{"experts_per_token": 6, "d_expert": 96, "router_score": "softmax", "router_noise": 0.1, "init_std_router": 0.00971, "lr_router": 0.00105, "vocab_size": 8192, "optimizer": "soap_variant", "beta1": 0.95}
Below are experts of layer 8 (counted from 0) of a mixture-of-experts language model. Rows are named router (the router's row for the expert), up (a neuron's input weights, with its number), down (a neuron's output weights, with its number) and show model dimensions 0-63. Each number is 128 + 32 x the weight over its row's rms, rounded and kept within 0 to 255.
Before each expert's rows: "comes after" lists some tokens at least twice as common just before its tokens as in all text. This comes from a sample of Wikipedia text that the model never trained on. Tokens count by the router's weight.

# expert 25
comes after: "\n\n", ".", "==", ")", "===", " ="
router [ 97 172 118 161 146 136 124 113 108 166 141 103 119 127 134 151 164 145 116  77 116 138 104 167 154 160 108 122 160  91 106  88 136  77 141  99 113 139 146  90 114 115 152 197 172 153  78 133 159 146 160  79  79 112 194 134 125 161 183 158 105  79 144 153]
up19 [149 130 111 121 189 112  85  86 121 144 155 126 157 151 127 149 125 176 142 100 109 145 135 129 165 151 133 143 134  51 144 100 134 140 168 155  96 117  69 103  85 122 120 113 164  91  58 141  94  86  72 135 113 153 136 157 146 115 201 200 169 113 159 115]
down19 [146 168 144 176 140 144 114  82 104 202 129  68 124 115 110 119 137  97 172 105 107 166  87 132 129 149 113 126  72 143 162 149  95 114 123 115 134 127 119 179  61  99 156 135 123  88 131 119 110 164 166 153 145  83  46 123  99 162 164  75 135 115 131 115]
up20 [129 182 143 120 136  34 121 139 107 148 169  82 128  57 107  87 144 168 112  54 120 175 158 141 149 119 186 161 142 159 107  99  61 151 160 195 107 140 153 114 109 154 124 106 139 135 147 143 171 129 173 106 161 208 198 170  86 137 134 119 109 118 148 146]
down20 [128 132  53 119 102  84 121 111 120 135 185 122  97 120 133 146 113  80 173 132 124 148 151 172 150 131 135  10 131 168 136 176  95 130 102 180 115 136 127 140 178 147  66 180 140 150 127 152  75 170 196 150  98 106 158 156 119 157 124 141  99 108 120  73]
up21 [197  96 156 112 109 111 114 198 190 173 130 111 165 162 151 141  68 132 146 151 132 129  72 162 162 144 152 138  89 118 101  95  89 123  52 153  60 131 127 103 134 142 117 123 136 153 117 198 156 154 102  78  88 114 144  79 114 115 120 148 133 164 128 144]
down21 [103  54 135 128 141 144 184 127 223 144 129 124 189 114 149 102 113 166  97 120 185  63 141 117 193 150 139 139 122 139 112 136 143 143 112 156 175 163 136 131  52  83 135 132 117 143 128 173 146 117 154  90 130  67 127 118 138 108 152 105 126 165 163  95]
up22 [120 200 149 129 159 130 104 117 104 186 120 112 134 147 124 133 156 202 135 140 126 123  94  52 125 170 133 160  74 137  85 119 147 122 103 130 119  36 138 114 129 159 153 125 128 120 156 132  90  74 119 110 120  80 215 140  91 111 110 144  95 143 118 131]
down22 [158 143 104 149 121  98  89 120 127 135 115 110  52 143 137 172  92 149 116 146 136 165 153 165  90 140 155  72 104 110  58 132 135 101 121 214 141 136 138 117 150  83 109 118  88 129 140  80  86 101 164 112 111 159 136 190  89  86 136 112 108 138 151 167]
up23 [ 96  93 118 112 123  74 114  83 116 159  81  79 121 115 146 165 155 169 128 118 142  90  77  99 103 148 144 126 128  81 159 124  90 104 142 126 160  96 178 140 147 148 126  98 135  52 194 152 105 112 151 144 124 139 144 104 102 104 152 131 112  92 135 113]
down23 [122 104 119 103 100  68 131 117  83 116  94  68 134 103 122 168 110  85 141  95 181 115 161 151 147 114 166 139 114 186 127 111 119 148 118 147 144 120 116 155 104 160  83 132 111  91 162 130  99  71 151  88 100 150 121 158 107 137  99 195 167 157 122 106]
up24 [131 114 145 183 123 170 104 101 102 106 100  97 133  44 157 111 157 147 105  79 120 143  66 164 114 117  95 116 161 149 119 112 127 114 115 145 112  79 130  38 115  58 112 120 113 131 157  91  97 139 163 135 141 114 113 155 113 147 160 164 120  61 156 120]
down24 [106  69 144 185 103  96 121 171 156 185 122 123 160 125  87  83 201 105 152 157  92 137  77 100 136 163  75 115 181  48  85 107 106 164 143 151 152 133 112 177 184  92 108 127 129 188 112 162 147 161 135 113 130 128 137 116  73  83 115 129 207 144 198 113]
up25 [136 105 166 128 126 144 102  66  56 115  74 105 132 172 138 152 134 147 147 111 147 147  98 134 141 174 143 133 122  83 128  97 101  83 134  78 113 118 101  48  95 119 146  87 107  69  91 154  95  70 115 123  99 157 160 136 234 127 129 109 131 188 148 152]
down25 [112 163 105 133 135 148 176 143 136 203 145 142 102 131  55 107  93 162 100  88 118 138 157 106  83  95 138 100 112 120 130 167 151 123 128 133 166 128  92 115 152 106 127  85 123 129 112 185 152 147 115 157  90 168 171  99 160 134 146 113 158 152  67 119]
up26 [136  98 141 200 168 154 147  90 155 182  98 151 123 128 118 122 199 160 185 126  89 128 131 131  83 179  87 191  96  73 148 126 164  99 203 163 107  91 118 177  94 114 131 147 142 120 104 129 125  80 186 133 198 200 159 129 121 132 167 133  90 125 119 125]
down26 [137 135 188  93 110 128 144 129 149 113 120  78 123 148 106 138  86 144 125 110 130 135 144 104 139 120 120  85 138 155 105 117  79 155 140 117 132 175 157  80 125 128 100 109 123  81 190 132 101 135  79  89 165 156 133 141 131 124 134 132  91 154 131  87]

# expert 3
comes after: " | ", " ", ", ", "1", " (", " in "
router [150 172  91 196 161  88 108  95 104 197 143  81 139 115 156  89 154  98 183 106 163 126  96 161  72 184 101 157 145 127 131 153 152 128  82 147  50 108 122 126 134  61 141 116 147 156 155  81  96 206 161  73 112 111 103  99 111 113 128 130 186 138 127 171]
up19 [119 142 136 126 120 162 102 169 155 119  86 117 173 127 136 212 134 149  77 118 155 119 107  90 125 111 128 152  82 120 115 165 107 130 147  79  85 157 120  72 131 179 144 134  70  99 120 106 154 107 167 173 142 152 128  74 122 191 103 187 135 138  71  98]
down19 [164 160 108 193 163 129 127  75 105 202 110 132  62 155  93 137  90 102 160 168  93 140 109  81  86 174  80 123 108 111 114 147 100  72 112 138  97  99 168 127 129 178 108 117 117 105 154 105 165 201 112 148  98 105 110 103  88 128  64 130 133 150 158 117]
up20 [124 161 139 109 108 138 153 153  78 212 125 144  54  63 169 137 109 103 112 125 119 149  35 107 112 147 159  61 125 102 130 138 134 126 180 173 106 106 107 148 126 114 140 112 101 177 123 140 107 130 115  71 127  99 132 130 120 115 112 167 149 248 117 176]
down20 [135 162  96 158 114 103  82 118 127 120  99 159 117  79  89 159 108 103 124 170  98 154  95 150 183 116  98 176 127 180 100 164 130 171 130 119  70 120 108 106 156 151 163  73 157  86 120 187 131 152 123 109 117 121  52 146 103 157 136 106 154 191 128 131]
up21 [ 80 153 145 144  82 117 105 175 117 150 105  90 171 146  84 129 139 170 147 125 151 138 132  74  98 187 140 160 121 140 124 131 150 127 189 155 106 109  83 123 135 111  77 175 163 146 207 101  96 169 162 131 107 133 145 116  90 150 124 159 167 146 157 137]
down21 [119 133 155  95 164  63 100 134 116  99 183  79 130 132 162  43 147 113  94  91 113 134 137 147 166 130 118 102 121 144 153  26 153  49 140 120 122  98 138 132 132  96 141 113 127 138 149 220 125 135 165 168 117 146  95 164 164 104 118 105 167 143  88 193]
up22 [133 148 120 140 152 177 168  83 132 140 111 117 109 202 183 193 163  98 135 146 133 156 112 146 138 191 150 220 146 142 135  77 111 159 110 158 139 175 141 188 148 119 148 140 155 147 170 114 146 138  61 143 125 157 155 126 153 155 127 155 116  94 113 130]
down22 [136 157 103  99 142 118 138 124 123 138 113 122 173 141 112  96 179 122 167  80 110  89 129 183 124 133 130 151 129  88 101 132 165 150 138 142  92 133 162 159  78  62 113 152 133  77 191 123  87 174  84 123 116  74 210 144 126  72 159  80 185 142 103 187]
up23 [ 46 141 123 131 150 123  95 164  89 156  94 122 133 158 157 143  77 110 149 109 123 152  89 112 170 174  93 176 145 154 152  99 112 125 117 135  93 114 100 146 144 157  95 182 104  90 133 102 119 127  96  58 140 101 166 152 141 127 179 157 103  66 165 114]
down23 [128  96 131 128 102 127 148  91 163 135 139 135 175  66 122 139 155 155  94 122 127 133 161 114  86  94 100 134 123 134  85 129 194 101 179 127 119 110 131 136  57 168 143  99  98 140 101  83 163 126 198 129 151 136 158 139 138 175 118 109 177 123 117  90]
up24 [136 129 106 101 101  84 181 136 156 185  82 154 122 141 145 140 159 106  70  74 130 163  75 181  54  81 113 116  85  79  94 170  92 117 122 175 124  90 145  91 170  92 152 181 190 130 154 125 131 144 122 104 116 141  51 113 120 112 157 147 115 189 160  80]
down24 [ 62 114 126  67 123 147 127 156 196 143 132 138 133 129 137 134 112 121 109 110 140 134 151 139 131 145 154 136 122 161 129 159 113  95  73 177 172 160 109 121 155 127 136 116 140 143 120 117 180 135 117  54 113 121 113 137  95  99 160 152 160 156 150 128]
up25 [ 77 161 141 127 108 124  32 129 121 141 102  97  45 136 142 113  99 160  54 137 144 116 180 135 118 134 127 130 137 115 143 154  87 140 153 129 103  95  88 144 129  99  84 158 115 105 104 109 111  77 120 118  74  99 136 115  80 152  94 164 133  85 144  63]
down25 [ 89 131 174 114 125 125  92 135 114  71  50  87 155  79 106 142  63 109 197  99  97 142 180 145 116 127 135 140  91 116 159 150 180 124  90 104 134 121 121 154  97 174  98 130 100 143  75  99 144 163 128  54 171  93 138  61 133  84 156  77 111 129 106 101]
up26 [129  43 129  97 154 132  95 108 143 123 118  82 131 169 130  80 107  83 164 165 153  81 140 176 107 105 128  73 117 158 114 166 120 168 100 103 115 129 175 175 126 157 120 131 138  86  84  84  81 121 100 113  76 119 147 117 107  75 114 167 116 113 151 111]
down26 [125  95 112 154  90 137 163 166  91 113  59 152 157  99  76 126  98 180 152 118 149  58 145 110 137 151 175 151 135 138 136 195 119 162  64 117 147 148 167 122 128 165  65 126 180  80 190 102  95 139 141  39 189 168  92 157 160 159 132 134  97 143 122 141]

# expert 26
comes after: " |", "\n", " | ", " |  |", "–", "0"
router [ 76 190 149 189 128 119 135 142 113 170 117  92 142 102 123 140 126 188 114 100  92 125 101  93  90  65 156 138 215  98  54 123  76 130 158 124 132 131 169 120 180 119 144 210 136 153 140 121 134 179 107 118  78 127 139 170 146  88 144  99 101 109 134 105]
up19 [105 133 138 114 105 128 145 130  86 156 112 128 158  37 107 106 118 185 140 141  69  99 124  83 107 132  89 148 116 134 134 140 141 101 129  96 108 143 107 114 181 152 171  87 161 126 167  76 151 153 137 120  88 117 106 128 128 211 124 179 139 110 118 107]
down19 [103  94 143 123 100 115 148  60 102 195 109 144  89 163 161  70  64 108 111 117  65 140  89 162 132 136 184 168  92 144 108 149 151 114 191  84  76 126 106 167 196 133 169 139 148 126 140 154 146  87  72 116 113 158 122  93 163 151 130 139 122  98 145 146]
up20 [150  92 139 148 128 103 162 178 160  86 106 125 118  64 166 133  89 139 101 132  73  94  59 122 162 146 156 132 103 104 114 141  76 137 169 103 145 122 146 123 113 155 143 126  81 127  98  97 139  97 173 167 130 164 214 101 120 143 113  88  62 121  96 158]
down20 [134 169 105 138  96  89  78 151 141  74 128 150 131 111  98 139 113 170  69 108 143 104  63 122 173 187 178 136 118 112 180 145 113 129  90 138 106  95  60 118  94 134 150  62 101 127 130  93  90  98 160 158 185  81 110 122 179 176 157 153  87 114 115 122]
up21 [144  87 142  60 139 131 139 127 136 140 133 103  98 157  79 127 159  66 142 151  70 143 136 168  46  96 169 115 116 107 114 120 111  74 153 206 130 116 106  91 115  96 193 165 180 144 113 170 174 133 135 107  71 119 134 142  88  90  76  85 115 165 157 136]
down21 [112 138 185 221 152  59  99 183 145 118 126 136 166 104 159 120 126 138 135 131  91 104 176 135 143 123 134 130 123 160 156 143 104 109 121 162  35 150 100 146  99  97 156 110  99 110 121 134  87 145 165 105  79 141 171 156 136  85 117 156 132 119 107 120]
up22 [ 57 154 167  88 109 153 142  59 138 166 146 144 113  87 149 133 131 165 134 114  91 141 115  89 137 147  98 104 152  85 127 136  93 120 158  98  86  99 145 140 121  83  55 123  97 139 171 173 155 110 145 148  88  72 150 111 115  99 159 130 120 132 136 133]
down22 [145 100  85 147 121 100 121 183  47 169 173 129 106 125 124 177  95 109 155 143 139 122  88 135 157 166  79 129 117  74 135  95  85  78 204 153 105 122  86 107  63 152 109 158 107 108 133  58 158 155  90 191  94 170 103 102 161 137 170  79 111 100 152 140]
up23 [110 114 173 122  87  98  29 136  70 132 129 154 116 162 126 150 119 192 141 104 127 106 153  94 166 127 166  74 142 127  25 153 129 180 130 119 156 173 130 152 226  92 150 130 112 135 142  70 160 167 112 115 124 115  99 100 114 179 115 104 159 125 147 121]
down23 [105  79 169 143 120 142  97 112  43 110 101  87  81 189 121 130 137  43  80 169 140 123 152  97 166  90  90 111 161 136 121 179 111 151 128 170  80 144 136 184 126 139  97 135 179 131 128  69 124 155  57 162 148 157 138 117 113 145  68 190 142 170  85 110]
up24 [128 143 212  72 161 148 157 107 116 128 120 101 148 160  99 138 129 138 140 108 142 153 129  88 127 114 188 132 107 152 123 138  92  81 148  15 160  98 181 163 159 173 160 111  85 141  80 112 139 170 162  57  90 124 125  92 114 105 125 157  83 103 155 189]
down24 [ 91 122 124  74 144 152 133 118 122 167 158 107 142 124  60  99 121 148 111 126 153 116 190 139 167 126 158  93 103  95 121 132  92 120 181 128 155 117 126  91 132 135 177 123 102 157 109  89  92 112 105  91 128 105 131  79 120 155 141  90 124 117 109 172]
up25 [140 127 106 192 118 104 181  50  63 101 142  99 160 101 178 140 108 180 142 120  69 132  95 105 175 100 175 170 160 130  60 108 111  64 143 108 146 116 137 158 123 125 107 184  92 135  87 107 152 186 121 124 113 134  83 127 164 109  59 164 164 137 141 118]
down25 [126 127 108 137 102 166 142 122 139 117 142 114  98 140 112 115 153 148  76 109 100  98 109  97 128  92 135  92 180 139  87 116 134 141 124 178 148  62  56  53 108 157 126 149 100  90 108 140 165 141 148 102 107 136 121 177 182 151  65 131 166 111 140 215]
up26 [151 166 204 106 105 149 110 111  96 134 109 109 174 127 174 131 111  47 192 137 133  99 166  83  57 112 150 137 176 136  93 115  99  74 191 146 126 121 111  99 109 124 108 148 149 114 138  73 174 126  83 153 100 120 140 107 116 130 158 101 106 111 156 167]
down26 [180 147  69 176 128 174 111 136 111 150 178 150  78 107 144 145 145  89 155  93 156  92  97 128 124  35 118  64 103 142 127 146 133 126 119 157 200 171 199 144 108 137 118 109 106 187  89  71 123 126 189 163 111 123  79  20 130  98 209 108 108 127 124  98]